Experts of a small language model.
Size: width 128, 16M parameters.
Experts: 128 experts in each of 8 layers, 48 squared ReLU neurons an expert, a sigmoid router.
Training: a variant of SOAP for the experts, 434M tokens.
Below are experts of layer 2 (counted from 0) of a mixture-of-experts language model. Rows are named router (the router's row for the expert), up (a neuron's input weights, with its number), down (a neuron's output weights, with its number) and show model dimensions 0-127. Each number is 500 + 25 x the weight over its row's rms, rounded and kept within 0 to 999. Numbers have three digits each.
After each expert's rows: a language model's description of what the expert responds to; "comes after" lists some tokens at least twice as common just before its tokens as in all text. This comes from a sample of Wikipedia text that the model never trained on. Tokens count by the router's weight.

# expert 8
router:491512499539463509506482496483501500545496585531500492556530519498494496495454510492493504469501445485478536479502519472543479500475521522484556465455518518488450513475442468467504503512481474512526490532492537486488525513498521485513489506501519526471495486533483518540549489492503475526474497523541481505492513505512518502500484478542548515507506474484466501472472532520478510518510
up3:493523511521534486510490522461507540499515516502464485514458456530500523510523525506507503486465555476519497479504507505541463470511435510442490516493496465489503500442511511501482493510467483517497544503475507472519494549513560473456501505501517506526470510495468514481498502507503563519492508524495531470457479455528474504507478536526522499516488478505475483523502537541505475505460
down3:507528497477515487520497505477503540500509479525488485519513521543515539505448511511477502486499460534523508476513499515525475468483448534510487537511507472504465487430511475462542546499490499516490500521488477480545503532499480454539509529533541505524496533528491519494542517527493567453520542496503443552504491489508510505506499517523498492484474485489476484492531528521523481511509
up4:505512511517544498467476478507470452517527520487506512528516509506453493480552502488507484477487473490474509544497473488524522498510486490485490533452509527524558487458558484555484508509498512534534538493523477535474465460463513522527465494531487523465503492507489514511481512520492498475459514499474497522535510511515496467508458462560500524488488504508481447465508528525479491493472
down4:528475461511485507501499482459483539512529480476467468499492538489473469537514567477525534505500491484470471533512522498496491521490521501498474489558500490521480477475472541496486519512502508552527528541501515499477510472534501520481505539494534505513511455493515450485532491462467509501527500474490505469495522475495489510543550480483480464524455509559523512508516495502518503547469
up5:481484509512484463516533474498529478503489488498474466513504472508483533487468516496473552483500543499511530478520460524454522483500516479545509515495525468490513482533490475522528471508468514503543490456460473476538472546476476543498517493532515528481464477533526501486504554488532454527504522479526499492483505554482515505519491503543495446503478495500514447514501504490515455501524
down5:450494501519430478475539523479510505493528508489470494510513493476466507527519473506475475498516528535478488508503510468533521487531505491500528498533491511475527508521454514511536476488477494489534500464509524483485523521492523517496456514512504483536525527532546489466449555481512493524533495480495518501476477501496535507538500535503554460539452473486506493466540483485441500503475
up6:530509485501488498475512511529526469479543530519439512485541493489461525445544501540499516529476513497542474480539532460450478518459518492503525491526486506477458501520524475490526526487523550454494522497490458537474502500498492494494514506536482506458509518522493463490516476492498452514491462512508538456511496525533505488486466510558497496512526483465495484502497506513520491506465
down6:464464550489531468562516493494514524542530497461495535499523510489517498494485505508474508491509508487457558512484525521521529490521498500503497523545516516457493474542451502489483517428503497498507539525489476515520505532499486499533486454511511535538468477482512537487525514488491512511478485491535509482494477502477434521482477484463511486494506506535468506459503501525545483481463
up7:539521488534510502457513479467512526514492474501500454500540545484499549499527487502502507553478488494524489521502501425482525509516464491480500510475502504524475487516514461513472484511474492517484513570468535532517485465536505511543494513556495462501542479475491494505462508490541517492509445468492481462528517501511460519511464510501475510472520507516529501470480497456496513493505
down7:482457476489513479509539541502483510511466533532467509478475560481491498488486521502497477486553549518441507525484497492517497504516551504538510459480455492517540474522504486485496504484511470472473543547523493453480519529489471502495543502459528516516505484507505442531509494487477493495501508542485484470503529513507464488460466496460491503528532489497513526476491540527494509492515
up8:480481507501507530489496524483494561502489523532479526509508451532491530516530522523463521515469465498530498537454519521504488474542461506466536504529510496541500536473489500466472519482481455495493477494507464492477489495502493515465544530474503517569518463508489475550506540484507493522540506509452497518509496476472477485458520508472527526475498469492521488519469460484505522473489
down8:495491505458481483523509513495514492452495532553487513531459486462501486523474503512513499492496502515481505505470511540491515507491497483479541460494494526490507540501462521487492503472471495520507527494440469482496507500497549569487504523540473505511478533505539556491494531461511538469513532472482519512500537528499501489478513523513528456555475470522490453502487483464516468460525
Numbers in prose and tables. Standalone number tokens like 1, 2, 10 in tables, scores, quantities and list numbering, e.g. 1-0, 1,200, 2-litre.
comes after: " |", "–", "|", " (", ";", ":"

# expert 48
router:521494514532496504495465502505510503530493588548503510489523525479478493487521526502487496459461495511459479463520485520521492536448498484486519458509550524488513520472457476475448468495522508469556491522500513519511532439487495474449459505473511507518507502488503470511515490483510481498451495500534497503521513518544503495540499512540492494510517478480495476512482532491530538522512
up3:486526477501526533499492556486492535545492541542521477481474496532496452492485506482524475545452551491462488486504450509491481500483490470519510461536506511483534473488523498504489514488506531487501471428492535527472521464540507516512547499480497475525483497507530497522499484510482481491525556496531481502483471520524522490474467517539497468517514478509507436478498486484514487496509
down3:481485502483522456523527467510473523484511490471478503501493488520483476514485499486553503457467494437503438541455485505464524522474506504463519477524481479504504520483468503557492558521502472518551525496499533484478509499537508543524490492498462530512522517516476496544529498499468532481471449469535508525524519515530495516519482494509531497495513498465486463502476505488509480495461
up4:502516510494482469531456510474508490520482532533531506493497505480489497527491509479527503489479520566497462485477551502511464525514534483491494463494548508497514494504512482502450439478528492529538492503520497481500516470493503496475489555437528508496501494442537475503508493459549473514491521502517481453558484520506497488536540517498465499506533464485511482505460517477524484501512
down4:520472475474519489450503474511487495543499501454518459531486499477490535493513468501486540538547470469529515520486505482488523467485490540513448516466465487506501512497466483502533504529490509470467503472516531511507478512504514521533544521471477487485512455509500516502477485502455465486548541522470513520464476471493523506457496503483519504457449499522501486514485493511477521556541
up5:529456474458458518491514497514522497496466495479479543545506454464501479452520500500517490509486452501501550525506497536484490489478444510471524494507496519516522482497518475468514507519488502517475516510535491478482528510490550517483494473514526523489489538544507496534516524533529475492498473468460464561508497486443480512505495499495566492511506509542488503457502528513525494489464
down5:486482478468509516513517517501482467516458485482505507480502469469522483469536488526477500498528502479502534484513519508522470489527475524466464481484516482493563479493525454528544461510445532492437510464536477511514514492487528504524480467486495551507518499498517535520519537474509442507530507502494505515533483516475507533468464502505532527494520564468474474492487464485480480509501
up6:465484486498523485467486462492448483539483528500511517489489498520549474473482510511516498543517480498475518466489434528468489480491534489448502481499473530512499516457484480457543517498514528520487533517448480535533507525526525517543527483507493505479479531525468459504515517540487490500496514491502535509498488465500494565544499495483535492512478468506472472473512528500501529536506
down6:491507494500531472521487505518434517562509503461475494488490464499527507513495509507469499546459495451551527539526527505470518501475500467510475500477475498544466451473500499516527479530481501475458499495466500518478470542513525487508498521536510499495488536479522532509522495501437470501531551539475518482493508497519523498503529542519487530536467497518509465518514495511472489476502
up7:493477486530521495490506539499486485481495491543507489468551532482504508503478527488473487557496479469491511449524514481547500507512487502448457501513488494500477534478505540486493515441529499514505481478542500478513494484526503476485509558501539502514458469505479524476481517523497477552456463500510483497506517520540487519447475518499489502536468493510489478471493557529524498547477
down7:502451478474479476558521493485451507532518490489491509510478540494500538489474481532497495495502503502485472484523508500504483450468458430452472450476450509466509559516496501498497526492487513526492475455536504490489459485482507483503487513512552496510512492463492508482501442530512479535478496511495481506494512502503490515498515447451522478525498560494519511481502506479498502505538
up8:506520497495507486514482478487510510488498533537544509508494485478525526474541478483481479508483530519514498504482473463495494525515470480580511430533462550487478514528492455525500495504482500504462473496531530506474550501450551513528527512475526529496517509504529468474481489493518473451470515506474501505499516499539444481479513463521499501511488491518491472467514492518486518482552
down8:431476527523460502510473487462511488486539482503532505472488485535506511527512440491487497514505524496458457486518555479491504490539543478502511539526463518505513505482483478521519505507540517476505502493528496481513544520509524493489483504533499446482481513510517518496504456511514465479509523512486511464483485555541505490507563537473478529511517483517496513556497495539483484500460
Table header cells. Pipes and column headers in results and sports tables, e.g. Candidate, Votes, %, Apps, Goals, plus section heading markers.
comes after: " |", "\n", " ", "|", " %", " Candidate"

# expert 11
router:503482526511480479534483585473492523537505504482532470505506491464528473526463529526499473489503475493488579504506509501528504500472509501492515517485483505490456493450455492473485515531503477469482518492507476536496500516538551494473494457499483501493492480515496480460536476457495467517516493543527513477486536463514463490523482453520533475512498469501512457525498524480511506514530
up9:497529480465527429485484513512514485525515475537526497530479474515492531513482485507465512521503537510513560434507513518494502476507485512502541503460507477500489488490484496549459473512485498478481504511510497519485508490529512502488499483487501512481488479501469484514448537508532478471498493498495537501535484458477485436474525526544524471537458491508513529486533463553529498526540
down9:511534520522519505498488539473564526515451527547480508486529501526469481492490509474455542509494497498492451523479506505506496508515486531472493472488529524507439499486457508471486510493521507525475469522515510480502488444485477539463534485510504473505498480471514467543507483503530507496493482494470494502533486515517520505543480469433460480500510494544521499469477529516446488518480
up10:512481512474511514526486520438481529494494529465496502493498516538473474529515497529467478544479483488491529482516505517472470486524511523486521468522512474523482511479449524487497557473521458483515468517519537540536457529526502512496490460483527450499522482531562477510489499507522524540502506546511498486487486480488509460478455492501496504526517540459516477482503487515450494474529
down10:501532510567540528531512528507490476539486511513493524502501508509473474475487494492483510510482495486513448530522518469490467493497449514533540485450508475507499544471508484531473453518537475486478503523449494524501505501489483443507514513473472480483500461522545513476515472467520515508513537511507502535490489548501492488477508519489526452471513569463479482495485478488490515531508
up11:492534528496508481437508511510484471525463501484558467515529490482533497524437463543519506518492491533491504492498495521512503492475510514494516499493454532491474509477486545552476511522482482470479504480470517496484519499545504491478516482510487545535525489464470511535503516490494479506511472480475500508439510441479518526477494528473549489507488511525541496493532475482480554492530
down11:522514504476483436479525481473541538497515509496500479524496497504524452526540481522515476518524487479514505496497435532468528515502522512506483476492499460511472473473557501491489478538545493467477485490458485516479461522468482516463523485481508460497481480496509476459502495472483513486515563504533513528492506493503487500517540505488510517492510546523541448531540518489484475467525
up12:530486514525481516535499495486474518523488506499534511541492474476488513519504488477524485460487489538463488517491499532474470459492524498531478489509549480487466476491526512520519474482462494511501537541504554503515492514482503511497486536531534497457509436448525473455514508529472501529525506476487497501483508463537528548530515513465494515478507483494481472478440531495457541495527
down12:492515473520528491470448524514534496498460512503542469485511527497534472507492503458466494529510462509519491493519469494473485506505461461529526494512513462553461512492526494480516535510523491468470489551465497458464498536428476548505502522494548463493504510529493501503477526487484509518527505464471544481496473452460518483487497505504485522535507482486520519500481533492496500517523
up13:518511504535519558538525506509532507457505509495525463496484528465495480508469490502496474474453494421511504492492510512497498464499484508484503472489588507529481519482530485488525532496489481476491463483522474432523524501476523489505467513502493502510464510518483530486526495537524558510494493532520497492497485464500538482521483491530508551516496494494464533512464485505510470462513
down13:531505509475497482546492492475508500519506509564540525542503514472497467495477558492541488481492531509512483505508473513491481469475486525503457491453518506536495575510489508511511514509448539538499489501507507502554453471518546513548485469461463507534509508510482494511454486494517505515491542517501464528489487529476501537534466493498495519517510499524456488510492482515489492522487
up14:477502448516493501508491543523465530540503516488502523445515512441512544530477540532476488503489512492507525529523464501489522489498510494524471496504455487485502526456493469514512457512507511529499522527497475520504535516527488493475467511472534516460460500456479494526479491551511479502504531524498542519474487469504474559520506480546470464466538478513486491489468508480475496523516
down14:517493503530543455494534490499486492480518543478456497513474469487521490501498512496498461490526463524517507494499495513479500487528546518484517543500473516489521511495481548481527503477470466474508536513479429516530531519471516522498481502516529543521502487511553482504477500505561485576529520505535523494488537520474519510520490454533489503510504506538523507531489514520503496550530
Dates and on/about. Prepositions before dates or quantities in biographies, like died on March 5, born, about 1,000; also == headings and line breaks.
comes after: "\n", " (", " on", " Born", "born", " Died"

# expert 58
router:505476496517470473527462521452510482544511524521517517548524500487508487473469570496462488487467485493536497505480512480519489524472507478537523492474513501480500538498465487521463485518507468493511490497546526523522475516502531462493501482487498516453536475492541493478506478517499465507458484522505498487465545513518456511524478500530539444505530501459474497479498526544457519508532
up0:536479529511482522480523492463491517541537480492516513521511481483463482503494517536503472493526484504507502468470507454535457509493474508527520474495532468496507490484504506521509521506489449526522521483480499536514487494435522480476486487485487491491481443510462484536528467481542486515486546541529524496490492502518514492436533543497557451489508480477544509508502504556484480504513
down0:462533490467492463525499488510468505463478534486474445504487505483491525495465529526545490514540502490527483474521525470502469496513471518480501516455523501508515563498501526489529562456489491499481468446519526506480479506503476521506514550457520500519537481465538508525527479485513475530496486515542517497487483490504481506495549518486454517473488511477538515520471490484469488519468
up1:517527523514473460508489521462498419542504469508510490510488500518495541477487448450502538507506463516497494523503515512494532493479513478486477509490501538469470488487521529512485518563517483505476521530500482493522522462498518532476457503484483481486553439465504534497513498551506510528499477476514528478484498488525571510459484499501498514478484490485522549509490528493481512491495
down1:481523482512472484506518473466488519502466480509478482474545484542489506511521504491502531501505454514505505470495464507516500488447500452462498512488529528525475508490533541508480483508478448505499496455528469525523528493497502534528524502466496444500469471471530469517489436514461557510510500479538485525530514504540524503482491538484489473521465531542497509488497504479471491473538
up2:499530494459473494481485488533477480481477498505544545511491504423515465512512528541528472493524469431530497522563512492513493497504533504534535485492507479523480528494492533497511499493448529542496499485512520480495481504493494500481484491518471459439502485539520530510485484477467458481463534513528473451515519496508513499500534517526507498489519509502494492529514444512497533517494
down2:533524500513468455523473477494469520488516503510505529493516451469481516507519500499549484526482485464519511508541482495447470515527520567547519514493492451511543492482526542480441483506491493524526472490494465497485490526507483466485474521539498491496498505537521498467451461526477517485484544543500526486545487543494519488508470474520509478514506493470515468484515502483515493494466
up3:537470467514489460523500526483491452529512504546491547498496481480481475444460525521505543478468521500485492460537514475524499490495453503522513481505462460505507482481490526522507495531517510522539516519501496487517527496488485483475539522495536494497515509454472494496471503494524506527534561509561468452457510520516483471544494516498506499487483479509476484496484537454533489524504
down3:509471526501500485472537470493501508517526532515492536467498476516498473487475538519473510507465525489516462508506470535514508524515497515486476504501466541515499499505526491499491515505439515527462564499515473498529496515480475475476466534536495492543511503489484488488512526486495484498482464489487525477448526494555491469548475484549523507497494536534467568463523522502485505555479
up4:475506516536458507490479497461486509531501546479483572458477494495560452487529526527480508506462488489525529500510526527515485482495485517479544482464505501485459496476485505524502492513530482492488520519461469515491550477523512477491478428469455509484532498499511490497534497507523521515478531478512450486500533472507483457513533500515508514562486512486497501511488522495483519506538
down4:567503507512497507514519493510512508491500488536511489473494519496456504529506497459471510457498494476498469522479542513512477495524487506490484496521461569498529509454485480478545487531475527478557479522507487482506456474503482498478462490528510467507468491477479493510469503474519469515482490492482508568575484476536534472507519482500536533488528465500484494492520521553514498513505
up5:471532497509462528499497474479450494538503512518573516518506493457528504534501513489471469513478474498509509462469492531527512491482491473488551514468511500483488504487466503521461517496503496522468516502463496549474529471529517519523472477483489517516551493487472499510539488501538476533484505536511470486506527495510479478492459498565542495465502506454510441526502486528485527485519
down5:518497504483548510537503489526492530516462517476508531527497454494502468496524522581521492479475471476487471456525510497537520493491525478510484512473487484514514483509495535448535475561516485471494535484480515541500508464489462502506526503488517494467470526483556485550486478529519482491503491518504505535481506494482482449523525525486444515501501522499526467499524501470476525469487
Heading equals signs. The == and === markers closing section headings like ==Awards==, plus word pieces after a capital start, like Bidd-e-ford, Br-id-get.
comes after: " B", " H", " W", " T", " C", " S"

# expert 22
router:498496513482490512480499504457535491534503539523519524500484492521478502452518528503465475507462474493495510481482526520541523505485519484521522491500520516479482538483468465480484465495510483491487502525524529536522508478518527472529502434472508552532502536514527516498530468480497430518497477544473450530519539499504462493514521481544535481535502504506489507493490548499503512471558
up0:491527520499513468510507527483463492461492461504502556480476523484509483485500486514498496550547474511478530485478522462503516503476498529466505524478508467463458539469488549526466494525490507524514517473525538538491502494518485503484528530465501500502520469500478507473549494484518442494433464461534487494522529534473526523464518476484516507487532487528501549500501506470522510493514
down0:525493507468457553550479500552526478488535518486510506493492477545502511479541467497499518528525513479497517491474498488467491502493507522480506496501496486525509478458525450471484532546562486490500470524457510496533509482514488506483499470483494485557504511519516500475548515528512495537506507474538532449456525484488506502459515540532497522452520534491498503513487502514549500472494
up1:485494532467523520450468493506508525549481547490512498487467525511514482523540533523484507455506505517516490489495487469510470504494479540495506473500514501494460486515529512463524548461502476504515498493545488566480514477496499499483521518504466479484509501493472496476488487532546547499528516531480540532498468481448498466513506441535502526524477530523464491490459471504463486523480
down1:446491481464499505502544519506503482516490521495509475495506493527491522519503521494512507476519527494524437515455509535508501542504495520535497506505515526497464468527474483467485525498545477519553462499450530489520540473468462452520465476515450523510496480479447465483499483513482502535489496504496478451469520542485544473509492495515509490517507493522501482544507488546527470518478
up2:480521509489486509465477486499516498498518492516493532490506518510503497545516584495554496520515514495498488484511495464501525550504516429495492502530507536448485491480479550507542498497495461459507483496484495498521490446497492488543512506487498477482542512453456456522502484461508510478526535540514480499530488478478484479530473503472492517503483500507505515540490504448479544539479
down2:470494468500508546477492440486448476532515499494460474467459468500496549519521522494510463536516456519500472484538503517503509479472494489489460507455500515543481529506519532489536482510483509512535487484517510512533494500541515506510511475487502475485471492501525470548516480495536527507558498535461551495513500495481510475520461481498483494486481505498512487505533496524503522571537
up3:468577486472472494517447510494470492503456478498519486517465515508497505483497466503475501510464477514447505495474476513461503502481499552502513496517471583472480514498500472548534478465492530547529521529506482527476515481531473486506489500513507491502517546488528526540505508526523509491466492524505489496497523473526489496469479520521499504510557506540472493507493472488494504525443
down3:473532500540502482480471472492481473472540493495483490524519483481499447511518478499533521523458504488501497466492505528466495487467514546498466527500480510485514517433523474522542516504528563519520566511550484483502507492479484516489453512500485460515507526520520547514481490530517514479527507483517508485475516450450500492560472523504514516505499472511493517522501448495478509496491
up4:538508485455512496503500467447530516516532498488514492469460457479453483458511481521507498552500507486460482516529492552463528518474528514477559496464484517525505492491538495472468475508522506550514496482512520533462515510525466516545507458472549495503511506543494528553495496469482507532526491525493486484523480487504517505474469492519507501492509501479481484445491499509531482481515
down4:465504523500489477552553486485540484466524528511490470488469527504502490510502511504494513500494462535521513505468512490483465510532468502461481481495500467516458554527522481499544469491512498487513467490492504486515485496423510512499515487499542510491527444501510522431554468463492475489483505525507499553495538498506510468514486462522479503450519492488471524525487520485491526477504
up5:482507488532533492519511504507498509528458474487497502499496501471491506480517505518531500502495488478477507490505521454462507510494458510519528521451542481509504478509499473491505556572513485493507517539469497533516496485491501480497505453494476542470469511546481514554540517499478499509535481533496561478469487448529518514453505488488499450492481502454542481444507526499513517479517
down5:485472505458492480494495521454527512500499456514466497486522497463483489552493533515518487491491480505465539488496486472494533517456477481483531489489528508516497451520489499488467529496466530512523471527463511442503515487488481517491518522532510504474476481531474524521554516523545525488473499532526480505537479497504489478479512520455481467506532487517462526546482507444557471477504
Capitalized word starts. Capital letters and "The/A/An" beginning titles, names and sentences, such as The Simpsons, A reviewer, New York, Al in Alan.
comes after: " |", ":", " \"", "-", " the", " The"

# expert 39
router:509508551497465517498484503475497452541506498557506542520501473497514455444478522513493504501432507487493505494530494497512521490489480470527484497453515511481469475497488495477493528446460496500504508512537494488546517503547555469495474496499481559494512488503512516493498465484473488486471519521525451520512539489490477492558482484531478508510516501452507491499503537463536514497513
up3:506513488507493519483492473512497473530459468527524519470490471500518491498511525481507545497484497545521587526456520480470499518501485483500505490512500504530475455532485464455514537546492480536435524460494503496522514510431524448518515518528499530507476487509484484511525510522513513489495485550515452480513530500496478484477504519539485488487532501480506468463505477516495504525478
down3:490463491533504527501479485496497507512494482511490538496449447476503456514484494514484510560465456508508447468529508498495480474535487466474487483468540502478484468496477495447457532504496522517469530479512489486534490496457507504511475481482499521475496509468518524561499559468510513541515510492514462514506488495485506514499468492512485485523560521506499486497455466482509514552517
up4:499546514508521502499502526482486535518493500467497454515458537513504487466503528487501502519479521502476527528492492473491467525538498501503491531488478494530549483472490496533449503551459504513516516543539514481468477524507486485493466510494462514504460531486522484489476511505518466528498484529451491501558476529477502434496483521475535496565487510439508492524521493491493510465495
down4:480533485502540501533489488528509492523502497489488482462503528526531517526529495506473487517521465520477507512523492452473512506524486497499438536534483484475555487508486537526513514470458521470475514518527489481472479451494497473473526498514492508490485501502524520492569507487485472528469506522517507493501539470512504507491442504488473544531509438495546548486503456476510512506548
up5:528492484477489452525437495489498495520475495502487545492521533474531468462493524514502489532444525453513535445501491519480491513515493477550483529500519550528470488474485493483520467498477516463505526523526500492489529445509510524503470516502525525468467489500516488509495474515506528467517501555512534469494490469506535469474494456535509525503534498513503532477529496532471500531490
down5:547505489529491496481493472520509503512503530477519504536494502485511484517535494508526505543491454516494484435452446538556489509485527493518476504504483522467458529461511493460493512477448573478525506502536476522503541473504529540464494514538522530493493510482463499539482503492488544500461540505516508512484504467510471479521541476524481505499490520497507522488507505509478505516530
up6:500523480509490527525522514473512490546532518556491512497471475552509533494510512476496545512507483478473472485505537483508503514514534512478527509456545501469532503496516508521496523449479494515497497472519535463510525446541507460488466500482469526511526481472477466552500491482495451497497532457484493531513502470525461477538506535491472479494521481457507490514486508446509524498469
down6:535500507489489470487516484501455466525493495541523487504486502498519486536508501543510544531496527496481460515473471497490522500523494530518526505472487490486482532502534478539475520454522549476511493462527516507477497459481500469502510508456438482470510500474508460512456510509468480481541479472513486548498575467493525506498505499464469526492569499472486503506499500479488524514523
up7:506514494487440508494502493545497516581505550472521530526522492481559487507530476525489524489486477510502513502506517515495518457482474445457493505481469486485487500502441461527485535508526499508493529473518468512498504483528515489496477475470525515519545488522503518506517498489525493512474509504508480486487464486511542526509515477524507493467455476440497483483492492511489508506581
down7:489479514537523515522534454513494506502500533514503504497501499508515536541512505501526531473444499485469501506479510502511545500448558495462485489448474485493545504487494531478475522501474467521501535501492440529507489520469523520547499467534503488479513493511501509496497456528527492515489523536482481473525497521507498539502537490537487528485467471444498499506481529472457529538458
up8:463517520521513542536491491430506481523485514478494493513494486504478528460491499512521466531480516526480505477490495448502482509510523480465469479495499495460500458508493464465574500511492453481525485438509520518524494507478523430511528535498480546516480484534503507536499509510513495534524512498502499501495503557510464519513478520492492517515490524516473479507547543468500485489536
down8:477495483498506507514522470491498474521519500546498478495498502479513521485463482534523536487461485506528506533529485479527479454499457519532467493462497514519527533517516496518524533463482493526510507488558496489483470459484523491532495466480494520526494483505545483502522513437477511475490478410514538490469513504494510487513499509439502482530533546503491486558520493517513507517476
Word-initial prefixes. Opening pieces of longer words that are often prefixes, such as un-animous, dis-, sub-, en-, inter-, pro-, reg-, plus al in "et al".
comes after: " the", "-", " an", " and", " of", " a"

# expert 7
router:470526528516491532465479531477501528541499519470575510519491511484517482504524550487417536493510459472505517510508497532499503533478511485507524483488523485459478526462509474478490486496514458498513485488467509511481520469496514486492515457475469507487531447497509502480500488495514475508489510551515496509562500472501513458540529480493483492491497499452474476491458530532498534519509
up3:503488503526487523506469461501504505532521535526485512513505482504541517527497492484542519476534451502481523535521495480488459506501525534541488460483470481511474506503470491485529542469485552508508482481458480485489477497470515532471490479511481471493535434511517460509519478537491501505503489482496474518524533532509452480510533439511523521492529514507453500509505540487468498476561
down3:532489475491479456515505509480507529481552538517490482481490480523551447476504516488486504449531501488547517512496482486504496502511460507504449485485526467531502527453520550476519469488545490507490492551512541508523486493525481543522477522516470475520512515465447486473475507508535516480505462506472435509515499502505487537486511522507511506485469515493508495470461512482506496534462
up4:442472515515549527475497502483501544516504475503498498541500511523514443512507497500471498477527501490515545473493496462488498546491473477501494544542508521468476497516501586504497511489521499487470544463492502511513504437467510482531542485480490508499479454523504489518493461477516523481483444480510506521492506500454504489500482548498505527511496538518487550488508496486479536474492
down4:514436504470492485484475479501481464451508525489505514511466463489460483509468511534541547506489508497459522533511544499464517502499513445531519480473484468514498516540534479532517490509491495526526501530473490463467502530499469506511503497524504486531542507509521514519472517480480514479542537476478513467528500496535525520494525494469514553516496439508517458510524507493507503467539
up5:524527482483504461494520494461493507496453519456422487516489476507456508515526508502494560531449534494515533513485520500468489523484512479479491473502507475503463516485484504492481490503486517519508499529517532496513468514504523537474472506554509519546515476545522478499484482454504485502478487530486474507493458538481500524467536483442507490564492530507540516497485498508536515511518
down5:549481514494493516527476467509478497504465528487494510484477481491484515487540482538525503490510476485512461524522533477530482488514504502534465506476454490519461499537518512499516451527527481514492524536526550489545532512507464506478509478510527491493507507507506499516433537478444512495516512505509486540500512555487522511493510482516514528490451488469476450465484433470515494528528
up6:512511493496484520495472512516523478490477532472502479453498489479520492521518446533547508506509521490486524500518487500512515513514475477549511483515506505508505489477553500551525490526501467521489511504486491469485485510498528461527519478487505467493507459477473526494471445514516505495459594523495455504523474531524488492491512479492468519444519490537489476499497468510508580475514
down6:465488480477488485498497508499496452488477497472497498526511482513535515489522545501459439525523518519486487503510529524432510502497471473499546461522492476486527533453472467516542474498536478486512480531455491525493515515538510499501509499526462519523510553543491481511499491497490500541545466524465542466483480502475520496531488527507485463501489546506535521468493477509500517521534
up7:527495474469490547508511477502521527490436555454498528498494507476476495429518531516538507521478520505489469506555517523503465471523460472538497491513524523495535500492481505477504484501499512509503530499458527500494512463521509444506494500514512520504492489498454475513492519525442490511504511503537503514480516482550503487525482448464459469484532507511529488476523510537534474500498
down7:469510495505517508480462518507476503486501504486474456473520491506487523526534493541495489513513452525511533470503444487480505498442481485495511544518505477493477511477494538526515537504549501512492491493568489510495475497521528577506520489512470487514479544496499463475540486530534516539518497496542496507533479544524509469481539485521512466476476520526485503517495476542523506506458
up8:545525513524481520477490533531461533534506480514445520481516517451513488482518515506477488491521522473498501465479493496477471504503481462520487443537521520518503520488531487528539509476515520472506499498474489515503506544481523452462502476527504497500487474429504515504525453514445514543476523471514503472529493468525509466532505519524468534518536471502497489547520492504526487481478
down8:509494512485533481518512566519471519465490470530557498511481510530476516509488517524477459524513469525504486476475506501494463506477497491538514502486505528494498501509536494516476426483502502495516446462469488555500479491466486495501529493490499463518513500552510506519497506473502469474519528517463529552448480490510513504462508511492499484466568524515515520493521497499437491521494
Sentence-ending punctuation. Periods, closing punctuation and line breaks ending sentences or headings, plus clause words like that, where, when.
comes after: "==", "\n", " ==", "===", "s", " ==="